From a checkpoint of a small mixture-of-experts model trained on Wikipedia: vocabulary 32000.
Below are experts of layer 2 (counted from 0) of a mixture-of-experts language model. Rows are named router (the router's row for the expert), up (a neuron's input weights, with its number), down (a neuron's output weights, with its number) and show model dimensions 0-255. Each number is 500 + 25 x the weight over its row's rms, rounded and kept within 0 to 999. Numbers have three digits each.
After each expert's rows: a language model's description of what the expert responds to. This comes from a sample of Wikipedia text that the model never trained on.

# expert 17
router:493513492458508521486441483498460477506499494507529459451503530528487483499495501464520455480528528512485423523547486516482491524460505496522488545488531490518490476481467521492482483540504504539512491538484553519461505535508510534511487493501492480525495463533507547522532497501491497485511482539491491451503526523575513478506484490500539488487477493524485521513518488540499498482493504489515513476475494479491523481497506503510534476528506531535499464509474548517505491501475501554534472514481557499489479491513540491503477559506471494522516504480477492487439516488534489446492529517530498501461525525488488449513523506498506503457480540491474510489485493483449528473458508558467539516512533442525448512497481493516488486504483476465494473508516500487474506500487472
up1:434481504516505536528464525500493521500503484477497533509490500509511537447526498513486476499490522541485495458497498515505553477489454484474534469491540547482502463451467541519468504446500501534490510483524496539547476522503493475528484502454512508486507509486465523506540508508524496507465470510505476473527534495489494493511486533503501448520523431525495471486482496464506508494491477474450481480529523474499516526513499500462480488487472488443507512477477472492481538519476522554515523519512508472479492529544486540502464479502508525504543478480474482509489508491549514487478520512463459492473496474481488491525484539498556508510496507536527498526447482486485527528515492528507528480535460477479490462488496459483476506494488526467487501470569481514522466484505475
down1:490475516506511521509476468515501511481464529515468471502472517485493514461508485498494478532520506509505551485528453513508500491490497486535529504526482522473505467475536479496498485508476499541486470533511514536488490474518498470529509499442508458495507537521502505524515500492516486512499516488555504528524524508476475517517500551495500483459513491481518472482517526517468550512472514432484491520523497479512514488524507508481486485468544482506502479542474500475493498513483523555514529495492497517496499514495484463462451497491515479474519477497485462487520532507476512491513520482437513532505514479525549552463489504494468498512471555473530475489535512446493519474431540495435518524533481525455527519478487513540490489524487461549494457446521496499552464510463498
up2:513515489522456523525487482493481480467535484507509508468500499524513469471502527459513463520533499470503475529499509537470494498490488517516543484472495479505525472493495490503457524521515513440524504485501489521505484499521514505507460513516545477546513484514510454511538439532556528501508501489470492471526544484503496512532515563469446484538545484486459505493444493474508448482505535484538490471470475535485492504453495524545506507499504513465489492489472514504464528497535523512480498506507510497505497523479466544511510532506499533513470514492478537535495464483507483492520519529525517467496468496497495546471474482500497536525487496511531522550487483464456437510482510482499527487444479525447495486513538469495457504510504507478512508545514516470488466554505491
down2:477536488473544525499504527466555482513489465491500532489526550493522506514487529502528500514503531529467505508493537508497485459495551484511527506471480486519506516558509497486438460519478492475501501493495431531473522514486465515428543509515481515479525536519479509514510505536484488509487466471489474491504533533513467525477519495465475514506508489505465561517504520507465496522523548511533542463484536497504524499474465495524502509543476470485437487510481474515538503499518480520505512492537488501486509528478542457521499486532516500501524470527477514463507516504497491484458490537513516563498461520470490509501526497497524472450490486497506502500514530523518521469457471530516522534516481527489483475473467467470531461477535478527503485498465518530535488487510527
up3:546527504484526465444486501526503490513505462461497525489468521506461486531486486507498507479473497531484481540509501502528501483514514480548503501483519467506475524528473537518484458533536488494485447498450506456487526470498499486521516486540486536512522503572541498488522515510517478502492509513479525503503501524561471485520524467512533497472486533531497540525506535516491508469467522515514485490482462517528510480539482546503496473521527511537501456513432513514483485488507477507521513483490500483490509476444552500499508489499505467518496491507500475492481485516498513456448553495535496461507498501510497495503481537512535477439499475459504501480490483496470508522510522520474460467473540544553536506506504548509478486518478454489513523476493446484449490509526505
down3:496475456518462499508542508455521477486506514491504535496552524522491516510543420515487476497537497478513497473531482510505528496518479477489522485523494472502518478485523484506501544480442517472486503519500481516477469443470461531475488488510527498517502520496500470536513458451481517482522560480509468502488548487504474535491533529473489492481540501496474481431523496499498456552504486492505480515516504552509505488487513496472524512466476498526545502444545474533542487515474465496498543497520490526472496501496508529506503502550488519466497501509513481506472530486484567529521495539505506536491502493497485508507519461503450518537516533545490497521525511493496481500485512513498497494483420481501516488457485528469516474487508520484540529484523486518518488496545505
up4:532514510489515502516506488522501513518561540519509504498485520466508523494471521481594510528526537501521477530510486486469506508502519521512534495481525518511474508506491506552507478525514506490542485491474446511523517501497465530503493478506558466482442489470477504508526455516447499514528487516506497456492499547489452531541521494465527503483479545485471492492464486502520485527502523490496468477553559501511540514455490500484502488465541477468521489518529499476537495492474515498506468500544512545530465484464485475509488538526461586502467495530496489490496478510471485510481495515473478476504478462478486519490525440474535508495498468514502481527524502506477475498505517487499487489507488518477510479517514533474515487516495510496482471520516452519482442483462499
down4:547464520500509521508500526516513427544467488499500497497505522529460529483498547446522516469470498528518497478517495533503469527542542550497525531458521478504493514476512525493488495486468463476499472518537504509512482511495456445502477459511471535508474545470532474503513513485488498489505500498527468494505504505482508471467468523497509519476509528559463482515490535490458532533521494467502508508487560490493507534479539513486503505506520526508534475523465461516491516493530488535469459515488489512481558465471518500487519510520471500481499514514485476522508542519495481481500518487512437493461525523476508484469533471445509511543489486481544463496506521546474508489499505481507524512489486560495500506518507490523511494490516463480454535501474493520523464477445519
Description: Personal pronouns. Personal and relative pronouns in biographies and plots, such as he, his, her, it, who, they, plus born after was.

# expert 63
router:517535488474530486453461448494463553488499481478504502507524520516494492503545513488493450483545491506483465507515509493524517504498504497512467502501484467491494485503500519527489504494492508499508501521460490487479499430490492552502482512489509471476488467472481552535451474521499524477529531484504460472526540512533525499454560508508530503502480476525533468536505511528506479484513535509524458474475535511505519457492484510520500492518506519479485472509495499546524517479494532517525519502486498516486570491466508522493490525472472509507517507519491525518490550512491501476507499440453461483488500519515457500491558512496462473508515521481505570474481510471477511469491460540447482503508449480520475490488464492463504488546515521520504544513512530502450514505483452
up1:491498486519434515457470538530516475442488494498486488491473492465490477493545544505513478508507491483471463494527496485537467531519510514507486516447543487488529491517503506507508489506519503540509509515525475502504496494509516429533550520528516525531529479473494466471489482484505512506526551449464482486484562457517498479490544483476521519481490523529538545487515476491543481506539501509510461525514527558474496483498497494486515481523493495507493483503500526487479463491500525481488500507492498486521487517480509487485456525530468478512497494536497511544476528458496534475513496490477531457486490526489481500502499531469498473485483513455494514541557506477480507535465478522528484506508509445547525464525510554478492482523544565478497534477490536470498501518506528
down1:512483497494497535541530536458489502547522487465518484513525472470515523543564474463532499525490517479507479511473491482471489488514469498508479515500495471497474489453476476517494496488483466524512500451526481464536527492520477468501542513510503536468521471527495505471497535537513491501513522512502458499526429455498501523488483498529483473522457469508476494497525516493432569489480525475485467570476485520482471527526474543484518488479480484539487471461531486519500492483493509527532480501496471537519520488500501561491535507487433519530540501519525512487472456562471517509485486515493514502477538504475516487492543507492501469498511534493490479569480494510490503455540479504516521511508532516465492503497496483488513483487498488507479476494489495510518495468498477
up2:506528486487508489470482516489458486458495489484509504525503511488501551487500528469502454500526440479488499530509521498480486484502502524445500492454472489518485505521488522474482551474493463444528527462504495519537492489504495491497487456529519493488504519514494483508517523478488495456514528445493477470474545498513508478502531535491489513473488481467469527475484531534481484495486520539507496490511587463472542523480499479521498489542494472512513474475485502532530516503501519477582561511486554470495505509498498513497498500459537478521486488514483494487543483473471505516523483557480499484493502516537424491477515486510478482507502467535482514542503524525539530480512505520524511521487527484538554496496536501491466466524508447529502499475505487474528521519516497
down2:500491559512482471476520503508524505486491526486483503533470516442486532467491444521484496475501485463510541524460498519489484513524516469545491499476491484461523490509491506501502510474549515554469510545557502528513467504490492462497476484529508499493508520492487547481525488489453477484507516452469527501503481509477506505495493506477489533462496493464529512485491517501473474551471539496553510505492454493498513506511547525502509457484493514479480506480528576515484501447516536514526525490473544460513490519503509518500497491486479484502458537492496500513495494523503493521459534537513470508515515520451486459498497520449525512506496459491561456536530516481508484534473501492445509493459517543468504544492474496501475510506481501501514506500540500523557483512458514
up3:452498475522532494504515455509467494515501454571516497500495506512481483532510538504511510477496507521495499507520507464484484506475477495541468482496481503522489514500466470516462527503456515546539501540535509444502503514477486498468491465477524516536483458464498502471503487503506529528468515473485509503467544529513495544519532487505482450488487484500514494497530484505524475550475490489518547440560545488492493503478517465463518499503471520520509511490520469458585518483560496474482477529481508519496498536489498490465528492517479511479503572507519507496465478515449510502486499504497491512478493509506497453503511499492488465530485550542518492482491481494475512473497528482527521459497500514520502498501488561495511546474495508531500464520475520530440505506525490
down3:479491553507514494473477551498510548483505485500456512521506510480555544475488496510480481527477481507470533509535562532505480483491485519486507516505507526492537477508498522467513516503498451505521498495505470469477537532509505502492499505461500492501511503549463530514505435495500477474481481485480494549458502512520512526477539506512525477508503528537479483552486499481486486506530551491510458453521515474503491480511484490508501513489510514541539439518520505474499463503489478506518479502520494521538497533479498466491440536481529455449471509501490521514476485483461497502534498504497490438488541466462471493549509493499558479535538442508537536488510509490494516474462490518520449497512507510532481473470461506505491494537522461539500503492484503535499514482516474
up4:502476501455493475491499498530481515529487523480518493515490483489498529496504499502511420492500491524525442505541470454480463529464539481510464509456551474520466527458503487532499488532510489510510471517485493493489497506461526505510568500466499499496476542471491487509477514498485502510515499470444493539502494469471478536467485511538475522518471509488517517520555525537542515507530484496469491420522549537496531508508489527531504500485470497541470493515483529525560512491489498536487515538495472472509482467510485494498505505489459508496491503485494483513512503552520497507468488489503519490500519448473544529504485528483477509517509511482456493542511487519498498492478528479496484510492530506473567501554510502531469486514519508512506521496445464519446490495462466
down4:483482522514509472464493559478500548490516508505505461512507509501490517487531503475483484502490473496512502454505515522506510476502501526549490493521499511481523498513482526469494468522547531485502519415516492450499550525530504448448494517501515488483495516502498486497507491523483498526556484453497455509562511482497508474532478564495499492465483513508474510500517509505509519510532492522495545523442515507475446486509505537506492521516494527512474523512489534495528469532485489510507494508521472506562485501517506499484474512492427516525496523512443486474551502538524497477467482489494506490527500500455492519551514445487499530499538500514505489533513494538497504474519479480505506467497525510531502541518512497452446515478455540486515460499531483457487461472506497
Description: Table cell fragments. Mixed pieces inside tables and coordinates, such as degree-minute-second values like 47″, percentage splits, blank cells, and part, bin, High, Officer.

# expert 11
router:513542487476532485461464453490474558490485482479495508488526512511497469495553522482494452487535490511472454506514502508515520509497493492527481511500502466496499487502491503528493504494492509494510511508461495490476506435498488551501480502489515452488489466477480554528448473526496518480542527487508471465520523522533529515461547506509529507503476485542526464535512503517494490476502541524514455474479549518499526468495487503529499488525503502477482488509505491550522533500502521521523525495483508509491564492463499527485505519476467516502506509520494520529497554513481498472509502436460469492484507533509451486493561513495468479516517522477513572471471519475467503458488467532451496502513452480524480490495465492478499478554519518517502544514494528506462494500471459
up6:524461489524517504486507489544473487470509475503491512512479502535511511509492482519499477525486501496478536515524531539497510494472501465481499481495516530491518497515510502516515571462477490456534496483420501466557478494515497506518476527516501499521492471514502470512451500495446534501528545474501495494549519522495451482530556511509517530468509502476519515497475496525511487475516491510484483495506524506531510512471499504522510473518499511481519478501501522490491450506524571494551519484504537445465477510478469540516514454477479525488498480492500480516541490505466484459487487470500467469530514494500472487466525508427491528484519467523523488512525485453477419504521519515483494532556531482513480502501488513519474525464551483533534488482496477515467479469501500
down6:496498517492518531544432445496499511516503482458512472481526493498506479441491505483456434447492545510503517471499526518517495515441489494516491475504478514489503560524535484495465460504456499501497499539520477494507496548494492516525535530512531508497531558491496433511482508511467476506475532490536444511509486464519544508448533486454490517510460498491522514464526490487535502490497487532516473446504537539457506521454493499506508488472480481505515477541477503462490448494491534517519514520492524524490489500486515492512521501517521477527504528500541494502511523557505460510484515508509459514497495520476514506512475502471474477468466535530506546528472489521504536489538529505494525500496506505492482492481515510518507507485507450509521470485554503507511487486496474
up7:469455500500547463504484470478493497463493499544498506480517508515453501512563517461520505485490485460509501493544516527518580491491504504510532512504550481486524451532507494502479498482531525534467470535477495497474524472501485503535542468518490507496478540513471515468484489467492470507494549508500505537509517521518522480483498490503469493526484491550469545484458499519498531476515460466499499480497464524490525486485504481522492553497476451518513497474492568509486530467502510478522510530529501486475517474549529508496501520454461518477476498511519514481490472478526494508453486482541455500490458483549518511539500546468465514486520507485463517478562517467529502448520487499498487505524477521538522475469497521508509504536515540472522513483496486503502518480500508
down7:503568503536483511521512500522504513509477502479482477510528535490516523526544513507495502476508523446514485487453534521508473480482539472511538487518452510480538529453518497496514510511468469521521504505443481507537517453523496529554486518506470501479512492489523510514453509495463465508559520506465506520525489495484519525460532506507507510494480485498507514534478498501456525507525540491482501484521521510486463498520476472517473463483484507522504478494553457553514551513510500491515535518526490478546488498449462541497453485485476496493495484465517525482482499512459462495488512497532493477516498508545493550493480517496482452503505527460518490444496480488527486525479490508514494527487435505526469507520533452464492490483501488539532544495529491485549490482468515
up8:492487503490513476490477445510493519490520484489465474472514487492463478516551529519493516464515533497514496507531543475476482513492457473524442470470494476500474479490528530557516511481494514484521518518483516501511506503503484485522482489504524519516523509497494531494536538543505497469490493483514492483493516511501475504435492497568521436507478477487529495471514488477513466545447475490519495509534506508515509520516482485502524541506472495495477478446502516510515519494530525491528490489485515462462536523516561543508474484498515499503542468467472454493487527497492511496520461487511489471489538491484490553479490527487514495521494511461500475425485476488487472536492474527549481504506526459507536508470464549477477491512496515500481496590490528494448488490516469
down8:499516505494443487523491509492457480500543463508500527499495476561514522482483475476502557486476458492546497483507480464523467504502459538490467485468513521511478516529492499496502539491498498484490478527507518438507515486457507488491521453482475520536505515528532485475505504502485483479502515522481433499505494515526500532512488536556487473503513552503512530519502481485489509488460535522509469487487494529491466500526504480519518517504492491510481500517473498493500500538527547539526486542499497472493544533526481504465549525477491450470495541506493504548505521503514524482489457510517500479491494517521498504499523454492535555498487497508457501467493496466529471534495460461520566469532486516492478496529497520490580488493530459527490461484486488459455479506522520
up9:548530494484505500483442508537477492499500478503455490464515480495551488507486528497528488520547515501481502509492537539471490546485485494468536506501499514499475524442498467526501538483528508517478502470507541485507534515560474515511522477502520503540546458550479526435491522561498539510480510518510511489517509495487555500476487464538496513510497483535497497498479486540546519514468491487518483497463523556465486516533528510518492530490514500481490507487511507513509478480542521509494463461464478535512472517524494480507523486475467507477524451481483477506469461475525498481519472504532495493460501496523489490477514514489478536484505571505523523516506513467490505459489465464537524496538512481498493506503496455535470461477461495514512477523507507529468472544487461
down9:514529517469499481539456486493451482494448485527488503531506489507489514513521519474534467526499497515510500483498438480445515496505492508497536498517513450560472519482531510472498494505516504513507471512514536467525529527514480461528488563486511516446457484509533494523470490498492536559489491515480465473482527503520481521449464537495504466523483504535481496522538512491474511452480484533500510494499532476526477517512496511510495500464534537525489510507484510509533484558490498506479496532515467519462510494513512492512481502463524482473507520509513526489558512484483464513527541460477513546480506475533524472483481501487487462462479481480458477451465483512494475512538503470512544485499504524498487510524500481530509499558563508481526495448517512531489532513484526
Description: Everyday common nouns. Common nouns for everyday things like food, water, video, medical, room, often mid-phrase or in table cells, plus scattered word pieces.

# expert 55
router:486516496475552507480436483491467514519463482480499482468505470499497503482490498500513501478483539492482430519514525487541505503432491492499489515501516508507505485508512519494448528487527491519546478522476520497494477487514527481491516531520507494519489522518469515528480526459485489438520550510492496466516517493509538511459530507547514475487492498522500520511498448525515456506522474525503473514485508504500530497491523471503497516499498497505539492522480509478477483470550546517530528520462521464483538501478521523477463489496450526511477536447486538522511540471470542471514486469492467502493515537532488486502524549485484532503460560493506542432483501521494497486481474532512520508518528469528490420533496462509514469506527501451505500504500515519502496507477468
up1:539480483472481513503514502506453539527464468502517516514490510470506465455466470517492506482502496440491511508513529539533478417500467536484510506476507507511501491520503472462498486486475496472526491458493579511543498510514530512515501468510486509498496510548460544503525507510493513487477488493507514478472512489516440512470503530546561511528486479521525500476538514436497546532483509476475518500494525539482478538491476485517526536469504519508487525502467500503491497526490519446502512476494505481511501490491489517517484539494501518488464474500468527493467523466563517513482501538524468498522511549539500499524503522493542528510502469485498503488486488466497506496466521526490505548483488525453537452505488481467482516458534483509495528493564492531526510507475503
down1:544523524473501460468513544490502533476473493478477464520492462477458509489530513543488509506496517516525499470469505524509500531493465469538527499571476541489490520492491457539503498518520526504493490524508504476465450487515472477506482533524508459478486525499505531512504448534446512583509520531532501496496525487489528504453519499503517510505520550480521498527528489500464518499477497465506486514481516527537522467519498466534467487495508502521504499535522448449521495460489500463457528491507493456484514484521449491471537502494483485507529527547545490523485508528487490500514521521477495512472489467493524486462540533482508477502502502497478521488474517532492480463523463474498498494514467485494508510487516513486474570528493499538470499521517480491467499491557470
up2:507483515496526525511508520538503520506405496491459475455509529515494537485470513525549502508478511485489505510515503443508499484449519484538515511514540518500527492500492518487521544509507563494514522524471534435511488484472520501493511481522490480534483508460489520489508504485464508524488516493499484509559543510497494494511503517504500473516492484481531473459493486472495505526516490501498517513475502500454489501493497485441498505538499468530459484541488536537521475483506550458476538510489489461519472507537513510479495541494489538509502525490496508527503507452501485495492495485486472488475506491517485506519470510469506498494508490481473487467471455486529508490524523524487492488534531503469475486564449470538453532470585496534506472501491514540519483478496435
down2:525487518503535465496507481464516463460506457485501480513559541493517515458509434485464484541499471475504524498462493489499507522491528517523436495515494466498513523496531474525510506442467492529499493511501527500514536491496505486495482484497473476508485469505543511467490480518503482519495488555493457478495520526503496510486479490488502520504502494556516526495521514530514523525488482494515492483447475510531474487503479471497530542520545508554491511519495507521543505486482499538516487519473510493515504531502541510485495450520538447500452514537486474493493491520505504543549500480546490478522486518509490502559473495531499546493533524485501483531535509494525497472449489453502514517502449482444523523477466537484489481506500493477436517452506476500482509495508552
up3:549482521508544487481511488486524502444550491518529524460518530508494475531516475478494495476496533479485466534478477519497467467513459509501504522466489426474535511494537497498468517459490462511481506505483484474567471492479492512509478497516491500530544463503482471474512528488503479522513516520516508470496471522525488474543490501510479474515559484534497491494549491509476507516493485542539487473466468453515486488486471516471496522532492497520490482470477553519461447518486539492498479510525472475496518533486500504493550477480506501522548465506484498503506484523450476492496499493488476486488495529542544481514473478480529491508480509523503502509425512496465531474471480494473475512498467482462516487527497480481529525498503507528451543498542459538501476542505506
down3:494467481460483506537514519488501528494527506507466504495533492495482506511463460452509517509494470512508449493544521465508482483455514485506539490539559502481526524479496535517477538493505448570452498497500530529509417461501494480519497552510509483495515483535524537548495480497496533471478497478480511475553506501524525482490488491523501519504528490470522465497460499550484501489533486484518478493555481486500492483484492486490494509509481475456498488506456444503478538502547448467511483510535493480528491433462511549535505484526487483489461532510513491491506505500559518508501527484520500465521514489486496532501509487521491552480491492496507494480519511534487499465451515510510512544497526463494480492471527502485498494525532484512490525519493469483504504534545503
up4:512526522487518469495571490447476508465470499483475496512494477527451526519452520529491465496497503500499485531501486437525491508486496534494517501510527541427485494515467513485485537469524453454519506514492511470483485477505468506496515504462498502471483482518537454473477498564510499517460489482546514466551501529492473536453526526497504529487545501514507492507477506534526489502512502507502579500502522489526504532503449537466511512499553494520471514482468525475529512514512509547494503514481507535506497533501528503468500482490525520526502550520503521476486486501473529525520482486506480559517534536487477475508487484492477482517465463500502514482455480458501488495502508497527498528513485508503530515506484494477493490503509451486448496496467549520490519492540461
down4:480471463485447543471506501530495468494522541492540502499502462500528478519501507514454481476463463489551497464513475511491494507512494500509475478509548496536515494487519508521476502534524498501475520495483512516528495480533571495534497527463498499489540510467471499522451461552493477554495478515457523532536517487472514429486512505458525493531524529539507517479480467471516462531488474481513502493537495492575475498511507522507534529506484524478488468472522488504507491516499492470510489536475489503431480502478504466516510518490482520510539494503528497447515496440486550445492527526526485474465517502470450520507495518517529494511533507508501506503487516497479518519547483491548496527494517493493498517537561493485513514479519498493496454499490510528484498519503504
Description: Concrete common nouns. Ordinary nouns after the or a in running prose, naming things and institutions, such as stadium, school, game, money, road.

# expert 44
router:513540485470531493457478462493452550494506485465498510496526521515475485494551512489495456486545492518472443503511499498523516485494507490517474504507500459495492473512499511526484502492495505487509503508461487494489504446508493556509489516496527454472490470461476550533458479530492514496538524497492475473526535531526538516473550498513527511503470479522528471541495501524490481482510530516513460474480554515495524461507484500534499494514503504487475482516497500555520525487491524523518524490477508519484561485477518525493496499478467510514508503520488520521477549511483487469515508433458455497489493518508459494492554508491462466523493518483511561463469514472474506464496460539453479495515440487522461511500463489461500492548521530523494534503504528494462498491493478
up3:531532481446512528512468516539487492475535527524462457464505497532509495508506568502508460500511518532484457491502506509541498503462519502510529526551530484491483510530499521539503528525497460567518514498520525497513553470522490514503471517494488563499480490528472500538490517497460537526518503539500481490517488478552464527479491511521505464516460472519509510495533493538517511484497524482518503517505461494486516476483482515544508472484494473553494514494476503509486503473538523511537541507529484525495522477509537534495486495511499536527486503512456471493492505512504474501467510517500479478479467543478453463539490508486473523507472536467500560517520550494507526494511516473473530517533518499531502469546491509488472463524514535477483464454478485504504486458468471
down3:535521545490444525483490499484514467495473515491466512469501499486510499475496506499502552534535486492520501502488462472522505511528482507516474464533561489523476475486538486485511470520541518521501496522515503501511486497482468548509477437510550503526501505502510530490522465474537504488483521527533488537456522497492492466524507505483513499525548513471485477511515493519501474486536480461513507493525509486472466495467457503488464514516484499468455491493501491506515440515507500494488484502442522529494539450475479529527529484507534520488509487532536540471462525461494509526513504541520485521469487483508503467538460472502489450483497480483468467484496534486526457474524499531507512474525502538461474462525510549492510495585519512491533471507529488526468505508532473
up4:485489477473489510488497494482478521455497443538494493472510525500488522539467518504518491507528558477485491510509523486485507500503489458490487522524510471495521498518487491489482536491464527489489515530499544469504506518511491469565511541473476512506501496489481476481546494528434507453520519464515474452507561529496520490486557526501484475496511511504536448492522498481479561513513500517461514503516479520554541500492452521559466498536521492509437493523447531504517526513477532501490484521509476472486472488516485522500510516487495465474502493500497484490547509452483530492462467446483458489488483506514472484465486497485460498504490485490512492497501540484469511486534479488537507482459521485524546479500477519480494489492537490448541506521521513486532515471461471
down4:497485551531509543528485518537518527516540502505533498494495490529490521483487505462531561503473453511477487451478508530556472491493498508508489482518453475491483502476465487492482509512474521482509485520499477492523521522548526511495503512527520519439483488511499443464485534498461484479496480552549475499479539503489516484494486492489504482471519495502500466497468501527471513528507507513521536523522516476492539483499532551465474495454513517476512463517511496466489522479447472481480545565535523471521506513485500512508513465493443494487517492533531513532511499516509536506528517451474542468494476494465499495507548499486483524494493473549502476505469516515506472510517505509499485522525504521524490477505507500482498469514513464542449505449485481540441547502527523
up5:490501527471512506509488479497548454464523512526489546484533501508495551488521490490550510530501506514491507511536514484550476501482474486485476497514495486493501521477445497486501528498480552496491514460515464516471548508549510470503502499465494428461486493512545566505459530504447477496527459503495456468504504476508522503518534511471511537492477489510500514540545515519524462519487479510486538489527488479453523477487514501503488485487486479535545486447528503542535534512505499494457483508446490522477484502461497501489547517508483501527493517501492483514474466501448516501468528473495514500506490520478527502507532511498486515466509530510466505470485509477500506474513481520495494469562469439493527496488450547493487476494532536487514482526484502526445508492518477
down5:503507513476495499532541446465528461522485532522530506499500493494503533538492475495471503455521494467439518522535522486476563455539483507483475548509498491489517506465477516497439451487514481475471516483486490526440475492468495485457539530470533488485450457516484509555462502503513514474511496514474500502522497525540473492493461507502462467482517504522514544496506467481526472520513524495471508540502513527510518473527489498528490493483527450468502484532506515541494504467517464560545481502460488526542485500493478509502505526479491527512474532511489496501562511483488496481510507519521523481532497547503505478484506496490502513535541517476508493532524465517504479502497468491537486499499522524487503506500484471545475479477517497509533480491496473559520459544493478
up6:505478494510525491491513487530509514518496506479486568489553519499513508522486505523511483503467468551484486502471541492493475495449504490525495478463532543451474500507504516472540554504488483531495496437470513527508491468519529512533517533471491483481484532426518490468485450510500477477528518507498524481525497486478512499471527510478536527518482532507510520488508509496493464456527507501541469516492474543515494522482513534507490468504460458471524494506483494492505477521520531558491512520492488494505531496463499525442513497511498467493472555486508479525495462491452467517500508463485485513472442555542481493495506494499479505508487485494536488476498458489470525468507497523524509544518510534507498454482472501494510514500519540502476502472471492571570513512493520
down6:480492528489508516503484512505534501486453503492510516506514475539510400501469492521512506517510522508526497471518516503517502454525512495441512483508517478504482519505509496507489494530553490487475478488428516497524477468518520514496496530505489482527509529570500473459452497513502498477530489535468560511463507455494540453471511533494504466475511466505502492451533459496497492511497503504515534507521443473533480493471531485524507508532497542482498547526491454532498433500468484525532479526473552497494483546518481463472477508500542511499488459479477450505498503514550501499518524540499520506481528493539511514477485480521508481474466507514499508492528523497497504512514505524495530539482538469476557488526485497521485516500512479495484471481494518521502505518477536
Description: Descriptive words after articles. Words following as, is, a or of in descriptions, such as specializing, multidisciplinary, Toronto-based, major, with, an.

# expert 37
router:537515480477535508454489498507499501506475504469532502463512497481492496504529484476471442495506517511484432477517469562497499532474511486501468534477516498512455485506472512529478494484523497485532498548477532504512541472489511514515482504489534490452542509526497528521472473467498509519539485458487476475497529459508522515446517509509518522502499478478478497506485523535527496471529518501492443457500504483500528478467512532550491505484480534455488455524503488530510478541468487525498553490489503508506553482479489522529503496466497496445496466514504494507492546503481501483518513463503487502485497508535456508493573500500470444511503509490503565485497471477481526468483480540466462483491526444517475490496478517531498468523509539493519543543495514501512486515519526
up1:512523490503490481487497491517527502539478508481536514505495487537502461490544470477474546511463491510488503493518442511488551475510527522499488510489514477491530542477504566488489522459505495519502469468543556510517544483520522492496472524528497498530485500493478478491477483497464518509531533479513515504512514500529510449471515543479494504460538456514496490514473450517449537495542527503489453538506492521504466526472533460514505461494518453504514532463522518503477468472492514525489495535490529463471457478526502523512495461483436514514502499493510497505542537450480510449485512473511492471526513531499439504509535530470484459463519511510509496507469478516544488487535490493468484519531488500504513497497487499475506502498462486468488531504469496503530519433510522
down1:505501502513522528493497530475473505506525484540525504490462502492534531483535492534443475456544487566462527482516509508496559489461500516458499504504518503497446514497462489534524493519530487459512499502519510530534483524476461502499464491513512507509527541507482438497461504497493530492497484525471428512487495460496461471511507536509531445484499487453519460507492501522470473500511484524527488514501509500530544514537520520491483468450504532504511521483505560493467559494519455515478517481481511477486522474516479509461486520507548496473525485502497453479491549487481525493451485497458492507496519493485500511470521499496517505527476500480525537487476441511502503462490493535548519503497525474517497506492497503497550513494491514463507529485483461510501535458491494
up2:513489507489512524497498510488486502485491511522493489482520484494539493476494527509472530485524482478438463508522474493491517481482444478486495505525507497458465516483502519474492478482478499523525504464462561491476495507529518461537487471535469482538533501509507536522478471485502525492505470529502446509503506534496477489516481516435513518493512491465496464465478478521546497528541456508473520517518505476488484460439549498558478495534512497492501506507517534501524585547506488464457521504460500551528467510493528471507507494538527504508523536540477511454497536490506498463509491498491449526486507462458480472503538474488505467489499514459534482503527484507532488466534519518480501509526539492512502512489536540510469542476541515514482507528519523504528486492486502
down2:559544489514503493520505539511445500513461494547513512482464542488465460506478510505494478514492499528505488516506534484484522481507546518550494501490505528488513473552446484525521471520468482528521487560497460502516525483477498522502486519460519478467496516470483527529501537452445475525502498514499497522492518525501516487530542529477483533514499460431505494486512509536486521546472502484520540467451490511504517506498467534511516505556501476509484465486477481514510493494484472482466490497534500507505484502502509528506495491495508497525518496479510499465470489489511455519466500496452537474465492509556497530518504440507485543477504473521527543484482511498506521485475498523500496456490513473446536465524493479479476509524475524492528448518497540510533509457476464
up3:510502491471508533487434482546503516441489493503510493459519547528471511513518486496505491493481523519495489504474494481489495513475525519480455508455565468506472522502518517503487489473549521540461489497471504518497495490475487495535476452483505519497540518473444545511517525440490503496514496499502508538503495506546522488524470504537529544530529508488503510507515427483531531522497513533465481463501501502435502514475494477495501496492496477493506466532460493487554504494493502508483483494507524499451492489503520541490480448492469538495522536531534537500523523495514502499494533484533521516517553519505487489498499511516472534503526507495515497470498462528470511524509440494451512524551499520512534481506506491528495475468479568472489487509499494476525538482519456
down3:537492473532489459511520504473525459546524493488487515522497506503517538481497489509532485508503494504533495504449513524530466480478479506521497528514466455509484476461534496459493467458484489537466517491463498507517493496532470489528465487499488508486575526482500496525469521506438499496555526487526510528511535526445533516503452486494502513518514464529509529539510510486536486487527528517550480491456506502498536512504518472488510522524506518492495510461502521507524548497506482495448490510474443494484497495477533515543496511465496491474502524508500510477511508496552499485514523492463516516481492552469521483482506498497532500462492478496541555544468505547460452509499489498467547513469481497525523509473493481479537466484502453470510515509481505542474467457495530
up4:516501459490476523513548492512485470526500474492445514518485531490469504481514508479500508535505523482494469547467503520508530514496471494498456502470498498496486491470499517494493531475486508520507520492477493482521466472490523534466504513486544499523543480534467504503438456500450503491532451501527549493520514509428524513469510510476520493451498521493449492479440530532495506485499479571486473473522498533473506519455487508501447499504506488452498480524508558480475490503501525491548499508476507500533510522477435539505486543518453506490491482555537561511511549501467490483531538515539509513500467471486513515523451520489484519495494477527509510491501493487525483512482518527462509473501505484498530526506490501512487481488502540510496524562501503494495523486511491
down4:538472521502481527489437516540442490497467512516533515473515457507488447489544531468514513478500536464525514528511498496498509509492539520515496525471494543498501539508463524524529492500499487476489487527488476454471476546521507496524517509483514478493488478543580461540494552502434471519503478516514514472525452498490503473489478496511477516489460477494505502484521471496469504504486519511479469484466505527477521501489525491552492476465501512528491483520485481498499521462506501485489483500466516526522513488518524457506510471495495507526557526512506509496515548441517470486559523508461479503530517518538506508498515512459508482509484478508521493511500523518504536495487484496481508487529539531510528508493516471493493513547475439464422527521477514490474497501524542
Description: Capital initials and abbreviations. Capital letters starting names or abbreviations, such as St, W, L, M, Jr and v., often in historic-register and street tables.